python train.py --num_hidden_layers=8 --hidden_size=192 --n_experts=32 --experts_per_token=1 --d_expert=256 --d_shared_expert=0 --hidden_act="geglu" --moe_layers=[0, 1, 2, 3, 4, 5, 6, 7] --router_score="sigmoid" --normalize_top_k=false --routed_scale=1.0 --balance_loss=0.00237 --balance_bias=false --scale_expert_input=true --init_std_router=0.0146 --lr_router=0.000411 --vocab_size=9692 --norm="rmsnorm" --norm_eps=1e-05 --tie_word_embeddings=false --optimizer="ademamix" --learning_rate=0.000308 --beta1=0.9 --batch_tokens=[16384, 32768, 49152] --max_seq_len=512 --train_tokens=293100000 --max_steps=9345 --dataset="wikipedia_en"
Below are experts of layer 4 (counted from 0) of a mixture-of-experts language model. Rows are named router (the router's row for the expert), gate (a neuron's input weights, with its number), up (a neuron's input weights, with its number), down (a neuron's output weights, with its number) and show model dimensions 0-191. Each number is 128 + 32 x the weight over its row's rms, rounded and kept within 0 to 255. Numbers have three digits each.
Before each expert's rows: a language model's description of what the expert responds to. This comes from a sample of Wikipedia text that the model never trained on.

# expert 16
What it handles: Table cells, time phrases. Table separators and numbers in sports and date tables, plus time phrases like at this point, in the first week, took place.
router:154136145137106102156122151092113205098181157082123091115120147122143232110169137185112165156152137112116102054115127118158122137083132101101157120131110160161116070123133126124152162188089123144129158102129160126097125119084135153190139121149136120141082131120154078097139124125131103052101139093121081088181144142118188128119141170170124090137133151140095088075073130068123116104083157154146131147154108108148087160135102172085174157192137170161137099085189175146173088112113202183116150146155152120148108130060079187144112165122162115144158109102169146158136142201091166095
gate8:125208127184074181120098127120084102130137131033112124104156149131147148068157116136145092141124147101114114088125159149112131079142130132063117136107161099111123157126125152110197089145133102081112046129164124123167153096115114126129107141146095138149158129118073154086132125131067075122062143048154107131118121086142174143141144129109127149130132110087149125164071148109103178094139156142138143125151124176130124105158165188142082177103201090135164149123104061138123208110133150150155147101118124123113183157111124121201170148134145165149123018106141100075142171172120138175
up8:150159127120213134092150141102135098133170124168090165148093206147134164113092120098124190075132110191130142097139122086166157119064161141082141141076112113130124155092128118111079105147092162107100134163123107097130145111138099084127138094143165164164188135164129156205136099149121129162151176154081170121119176080195110200118135130137087176116129100090121130110115124192189153141083124098124174138092150171152123159145128159163117107153085152131119146129103159088130111155111153147161082142118126088130106078112074119176076112125159150144124074112156237195125165114111124078
down8:113117128170169178083101111073147135091136109084125133136179114180081163118176124131173103126176108161084088072211115182090081146125121141115167081148121145134147110060079096082116141148105125175118114152157127121091115174156104142114132123049120196115123123156170075167098074139129099128069119121135105117131039125111112168107163131102111114107174092116117124102096093116093196154085060159144073117104124110121148137112146099123187138141177096166074109065103111101099065098089086144131130181126120130136143185088093148162113121122173177120112112157127104140135152157108112092

# expert 24
What it handles: Digits and foreign script. Digits in birth and death years and coordinates, plus characters of non-Latin scripts such as Chinese, Arabic, Thai, Cyrillic.
router:135131167116041107143111138143133117138138161111110092130091129074185173093207182184114153140148147107114154084132107160182179130098122138037180146083111168115120110119136119107134120189112124123129108166152195120125135140153156132169139131098087145148128109111136144127100117128107080061110132069150111152142123098129150112118135179164111077103105126199118115144063087091123119130089134148148104151141075138132131193134121189085140176181156203106103099128185186132140135125120191129110160127126154176158080160112113117101073156158164129160131113099177189156127167210126161116
gate3:173142073062151113159163125114074153125117102108129136175149108111101103121152131097151110134102174137129112114088115118087157191086126098162149122149158085185150116124104128154174152166129219180153172171104096162179162124113106143138108130180185100160106108111137101103137163189113138142154123129122132113171089152151134084113080156148142052142143126111100142144121104109172109060135159110167114132092185134105104128046100135163108097106106171141136162099133117067120185176153115151119122083154063120087157032125155153174143126153182133145168091077101191169125123127156070129
up3:092095137160026160130106098124125133124117166145125134096148162106123144141123089135068139150172161178089139119100187078116120072113067144112118159134126134117079102135119136115118136101128074090123095079164161118129115077080165074106148101108082112104135179090093161116103149086154179117123087146115174130089112121123152072146157111131118137075132167145167154099162196114124166107115097114123163167141081137138111149197104152126159155143138108101168114121120159091089101101104099119162086147105174099172163173075171144087109122077107164086136215189110068103193081134096123069
down3:136117151144137152145097129156086144077172129124119080131116148117078159147089108100081180107116130139176197116137164116124133148152147144128205170149117098144130161101168139162144147134128116184178163118172081148204125174098138087093146130145145097115108122100121091103128114123144153125125154201106105132140103098129151109152089080093209148120212145145143119119183133087139131112074162140164067180086118109185103128097127144166115070170145141142150142126116149016091123135105089083148151135114117119108163093071108119114138104050121112120181215189109086099124138143163117160

# expert 9
What it handles: Surname endings. Final pieces of personal surnames in player lists, rosters and credits, such as -ović, -ski, -ov, Jr., Jones.
router:170116150161092142122169155111110139134159139118109076164123140128180226070143134206058172140147142065120174106135126123126109106101112120100190186120092153135166070117108135071169146137130154133141094139158146107131147166103113108137121134115117118122110121140114153112127069150147098089089147102129103152122108076145145106170137144162111086093110186138124120127101142074135126085112127149123095132165077113105124160112100165079159137135160194141144105053219199102181103110141160132133127136152098151154106167040073173077104224111153157158126159102152134135102122173122173144
gate2:156065126138097191101093171186117104081163121100062129134135089063134178098139144192110122175128142144134132152119147124166126093145130121127132198092130149135104128063156119093171127086100128151189154201083164106107116195122124166088133115137112086100142141183092121134122125196150138076131169165086143126143129084128165132157148108160130109129159171188061137178117137122160111183143107199074089092117113118168181122169072117135107087129140124142116188131149136101116122086091075132103124141125118136115105099140202151108098078194140121122109128065148127101136109135119134204
up2:086186151112076130124127127097149151194094127174152110149104169144120104108123152117158095156135137097051111124106095119170128158130101076158064096111120149078133125184116132137119139153091137135069068123118121130140102088075105111158104142163150143129092158060139156117046121125115094125146125073177123109184098116168144161134102138170119181113177069114123074115142120173080111155116131034139149088206154148144104165085149114142164094159161132133098054099097185124134086126127191165130143113163122129115141143115124083163120202137093122149164157136138146160122122087134051180
down2:147171134189121126112163160107125161102158084160156126107075127111115147147103119145119088135168076100132142197170092134131183134096118135154153118140151119089113118125118074120125089209102091092150130119112123103088130202179113103075174106147129115122136036121141118137133165113137151136125153139135084138184066142086128106131142115135096172110119110166123155043148111141121175182161098132118128152082108121099157143123114140087168068145116151101115062134130181133218125148173067083153212157116074179151180140116124126106155096150123053155106144120138115153129186118074132074

# expert 3
What it handles: Capitalised name starts. Capital letter pieces opening proper names, often after an opening parenthesis, table pipe or preposition, such as (M, | K, in M.
router:155156153130048100158121186099144146143139120072143103147107156098128187118167152202095124154148121125116143101099170110188146167090097077127172126108107127106109092130134145143120158189096133177186151153167134145123167150144130133149135106152124107153090125135090175093112118160109125057097150091130122157141102118122149103100109136179108091101162142129125082106115100089160160057118160140152102184118012140155110198141116185061180127160150122104126145109121160159176105111165178127106131159144121104106098160138133156084087111142160120157122146093159163106151139229079187082
gate2:172107132091151163073130110078179128111146159107158141148039132091144135100113140082070128150067103144131145137146140136139062163082086140057157115123093118150112088149096175106100123136090051087181118158148116078151127122154120166112097086091109129132138141137106125103041174121154151159113084089135118105079124126144123113141147104101125059111099183163166137178105118084043135116144140111165142128090112114118155116117121150119160160129116135085157086079097162166119139076157176124075092104077098103139119127129132136076107189175095070120095146154130070132159178175150107074
up2:169151063120128112148122095131138084091131142042132102085091124107124170074140191118162121118136058165160174169162139144133128133096163062123171139152132088153120107133099218125108119107101139121178119205147105122168112133143114126139104115183101137140104171169135145117064178133177139109116127091133110135134136086129100084100159132197184107137150129114131124124134170131103141115081118086130160124102095108142115152135137097070113187132144109137130140098109122173144079097145178189051125147054118130089079104120139098053104122139114074137129108106156076116181225148140158101
down2:159105120174099104151184101171121145161136139131098133113186093166117107103132110143197191147138141152148112151160071095111196083105126111132092143110157127109109098115085133081094157101119169124102139120122122109163142123098106149174083180172160116124176140127120113112173138070066171141083110157077150144160119066150135100132104129184165161144107104126125062147164098134214110104080127138132145104133122108122076117218190152126097106182049154162122116169099114070139141144120139121185158222126100107132151130142119121183179159137165125162133132151125148112158213147116114140

# expert 20
What it handles: Personal name pieces. Inner pieces of personal surnames and given names, often foreign with accents or prefixes, such as O', McG, Fitz, é, ü.
router:199108109158098144094141168107072124116153157116091126153118113176147228070199114224058176101173126082147162089118152117141130111092108129106177181112123126143155065062109170125192163110115117115194115142164141134174134158110145110164110164135112108124136115148111142055159154128104124093128110112090105108118110115114165093098131138142077081100142214130101134086095065094126157121082134120109128144142040108121103130119115190106162153143129184116179120121148116136161105160122184107089125107129134167129096161114109142139143190121141142157103132094158113132141109181093166128
gate2:110121110153119145167137163111130130083083203106102053092080171090203085106177145046112137166123122154047128167080093146117105144153129101132099135096116079116134116211128167112130134143113154106072078124087165106133083128093195088152118178112150122125106121089123128156051124102128102131044111155068136127107146120160176129129118159119149120145190125095130064206116127089122138141162182151138135076133165083137118091121167116136121156155160141129150109154151116147112197115142143154153155138153156135145104124099087097140164134123070143080141088097198159102113132128143132169
up2:215143162133126109122174104095166160126164141087133130112138129097077170138153101142144171097156134082155149077132095146093180118090178144079107121143075191181102094123127108067125101155139100170095112100167116140146138129124161148174180166188127137137154179128150127075146084150161133128150179139130119143088079099107137032176117144153186081112104146093141075087126091137159148092084094146192127151089137064143126109138125142123141154095152168109085074084163177097150150132138212081114107129111077126140117090126067127122099139122175136111162132162099130119109162188092149100
down2:119125181175141149097155133101068129087067077163126107170086193171177174119092153108107146166140176070170154081105136132191087121124090155101153144125079135145155086180094104109124108153156100132135137149156164137069115120110100109126110103097130151087083092195199094128164136144155109180095097162107053133120075164115136155155166145092110161088158124126102114146169198080151112104069093141129066147128139100130125112142072130114170203106142167136121153108154148129153104141103157117148136111188161176100125101129112157104125134105105135059160152135126169193104138093134185147

# expert 5
What it handles: Table country codes. Capital-letter pieces of country codes and position abbreviations in sports roster tables between pipes, such as SCO, AUT, MF, FW.
router:197104181131104150112121197133128181128153138120122081114137134086158184101166112196131202161152154103079130112127115117165140144094119134096139132126087130144134083122126153123134174191108106133145142099128132145119101145099147120176177135143084093124097119083113109114105131096137128054089158090184091099134139139112191111117121183136120121108144187158109102114063148077191118113111179136142099114178079162101093203132125188074172158146157194136120108094156141156159132105114172156152128139158132149139110167065050197127094196119138109157164139111161118180106134179131163098
gate2:143133140098039154154181143097153111106126130128148079109134154130161096103122101122095116113105173095100111125107129109161115137170108157145122096124101146136087128117114202119109074115122188100100204121118177080160138079116143182173123150138106176127096125169141149112129116124174122089109138100161135154119123090174132121178114140220122085088128151155120128188098139034088187126124144116120134088149143163119118056152136199156156185122135081187169067137099083140142159113117215109074146117120126110099131161138136190086118150090100144214118153103102090113122103120106159128
up2:101151109048063148136110155116106168148116132107091153096146131130082103096161125141118176155123161175075104152086096122139140133139093122166055091133103079097153101135086117166156157146094128134099154143176060196136154114123124134193140188134139059124169168085133123128106176139127176097161109079108200136116124133096151167053117135147084174114203144113140127139139155160088102087156159114128139075052135088130112185142105103155093126140134087146177118133127122087120160155121103181178190169095133098133104144099137076147193106095139124126114100088167106096145122133159104188
down2:108129144127107092139102070127166167100159102120128168120062102161104171162143085165140125148137158107064126121141084100141130226133136091114114138109123101193126152115082133170124150136122123137168133125119106170164092164163181095121162115096135178209114174153105071077135130083116119109096099121109157174178145152098113050023116154121129063152218126151143155144154112110103139096209085127141168166138159147102089158168113165062163097139125151125144149086123118145161124150126144151102122122158088127088085149143152139131112115159119108040093125122123141096136129148109074110

# expert 31
What it handles: Place name pieces. Middle pieces of place names and ordinal suffixes, such as Guat-em-ala, Slov-en-ia, New, St., Saint, 3rd, in locations and titles.
router:145121118155080086160127145110164214138117143067105064117133108110156177091140142183063143193141126073125116077134179109145165136076123131112149140141126126163132072165121091084168133167093183141095131144157145114092165119109167091159173126179140129147094116114128106130156120096135089072119131088149099124178142129101135147103145183100107110090107177128104093095099133092129131083100151137126112101180060126099108167112142204071137171165143178151180115107158081118171076102114193138129139124104153149115135091136115112134065154099149120168117117071178169119091144228113153126
gate2:118116108097105200146144154120129105092083194098131113079100113050128136155103171156106128173079085161121089136148121138155079099145114072093105121096129121055110146096126097116157115091100129112107090194118078102105112138098135095067113132056116123152149114109124146073063081160157163156104178090132147094139106043152128057062135116077132141085176121175104136169110127088104169143114086114172111134163142125143144117120110116154130142121163114105162155185151142127169109056140163141105120168106112160118130199117121141097092130158138129166108194168166180085168151086123164148
up2:106151121147144140128146189132132100149117145153138170118128105090102134140160128158163156145094094204141100167088127195158111139102137094113113137123145089087166092027173121132158163108153130139169126184200123189126123127174127127123109102155077072137164135122163159176165072152141081103155155182068116151162103135118107128096148062135085144157164080116080151161184142125190120125149122157162111124076138079129107141125096147139146123100114132110119111152169145111106144066155117166124097154094109161120092135188177196067151091172115097110084135100149217147109089082170123107
down2:165140131081130141092064144150132124132127140147137109134149129131119190137094156133086104134102121146086181175153157149178062130156135080124189177197107095112100111196140105140130116020123140119114127162099070114093111143136122205153102126111120074074148119099172099172117082127140155174102156117167088159142121078100084138095145131127163166159175121150131083173113096081135128114090107164171168091108156109119159148071109063138133125122159114099156053086106118105123114130138137128074150179163118174116139114160095155142170096109109172088116140078088060091135074169113140106

# expert 27
What it handles: Table cells and signs. Table separators and signed numbers in sports league tables, plus cast-list "as" and infobox fields, such as | −33, | +36.
router:174130175154112105128113135073144167155181098093148084108125159107161201120177133161105218157145140101113126070124139092178136129106128152079189146108088122121134061118105161116151163172103134129148155127143149109092121165095097156146147158145167141096120097112173097124120106141106105026096176067100111141168115142130142113112120097128131107151141169170115134090072121116104165122091162147080104119119038096121081185118105141069202138183163162145138121093225185128139106098091162188138156135151113152175110127134125139133135148175129147135136122108140162167140128127066146086
gate8:082135124172082173116122146167133153112131180099158103134127160112133116109170111129144155113102088133155124146118196111195116184154109111159152105095178077136120116128155160148099127168142134091110143169135110148036158095166133083181180116160173119099132144186144155149104184072066092114136134120104089134156060119087173098112179140151111118137101110077144152076080125179139130153158099106095131066152105174185106164124084170057111168166137157126143120127160110190125116141155121178083141152120152151101120070195135155129117109136142117166166136186125187072150075148153154131
up8:171074060149127167159143105109148100084122178127095123188169110153140137080160105148128096129196147166133156156147074183096161113124117100156085194154097081121072138071070092086139136075143118154162091148141145093115125092101168136104100141112119151147113112118075105133092085196137151124115119169120160073133151086179103069125136121167097176146096106145071108057148073088180099116144172177176091131078134122135134042102161085154132139101105117130128100084137134148202131094153161093153127130142107116127118169088091148157147105129152107098113116070133159101144128105155162096
down8:159132090162105131175139179100132124106134157168112115094044188111082120144110155103117119082103112156109170138165127149173081128139136074107123093108104099179061119154126161182189116152043136140060124158118125072137213152110127137110136093118104127112110117114151171116143109147148144136106115130177155132178036145168133117141145170140158135091161146113082144172154137129059140113092111143131169132085212141195184060081154120139157167129114141121084090149156129170174186118158108087153130088096109134133160134108100116166148181090104143107135124156118165137100149140182114151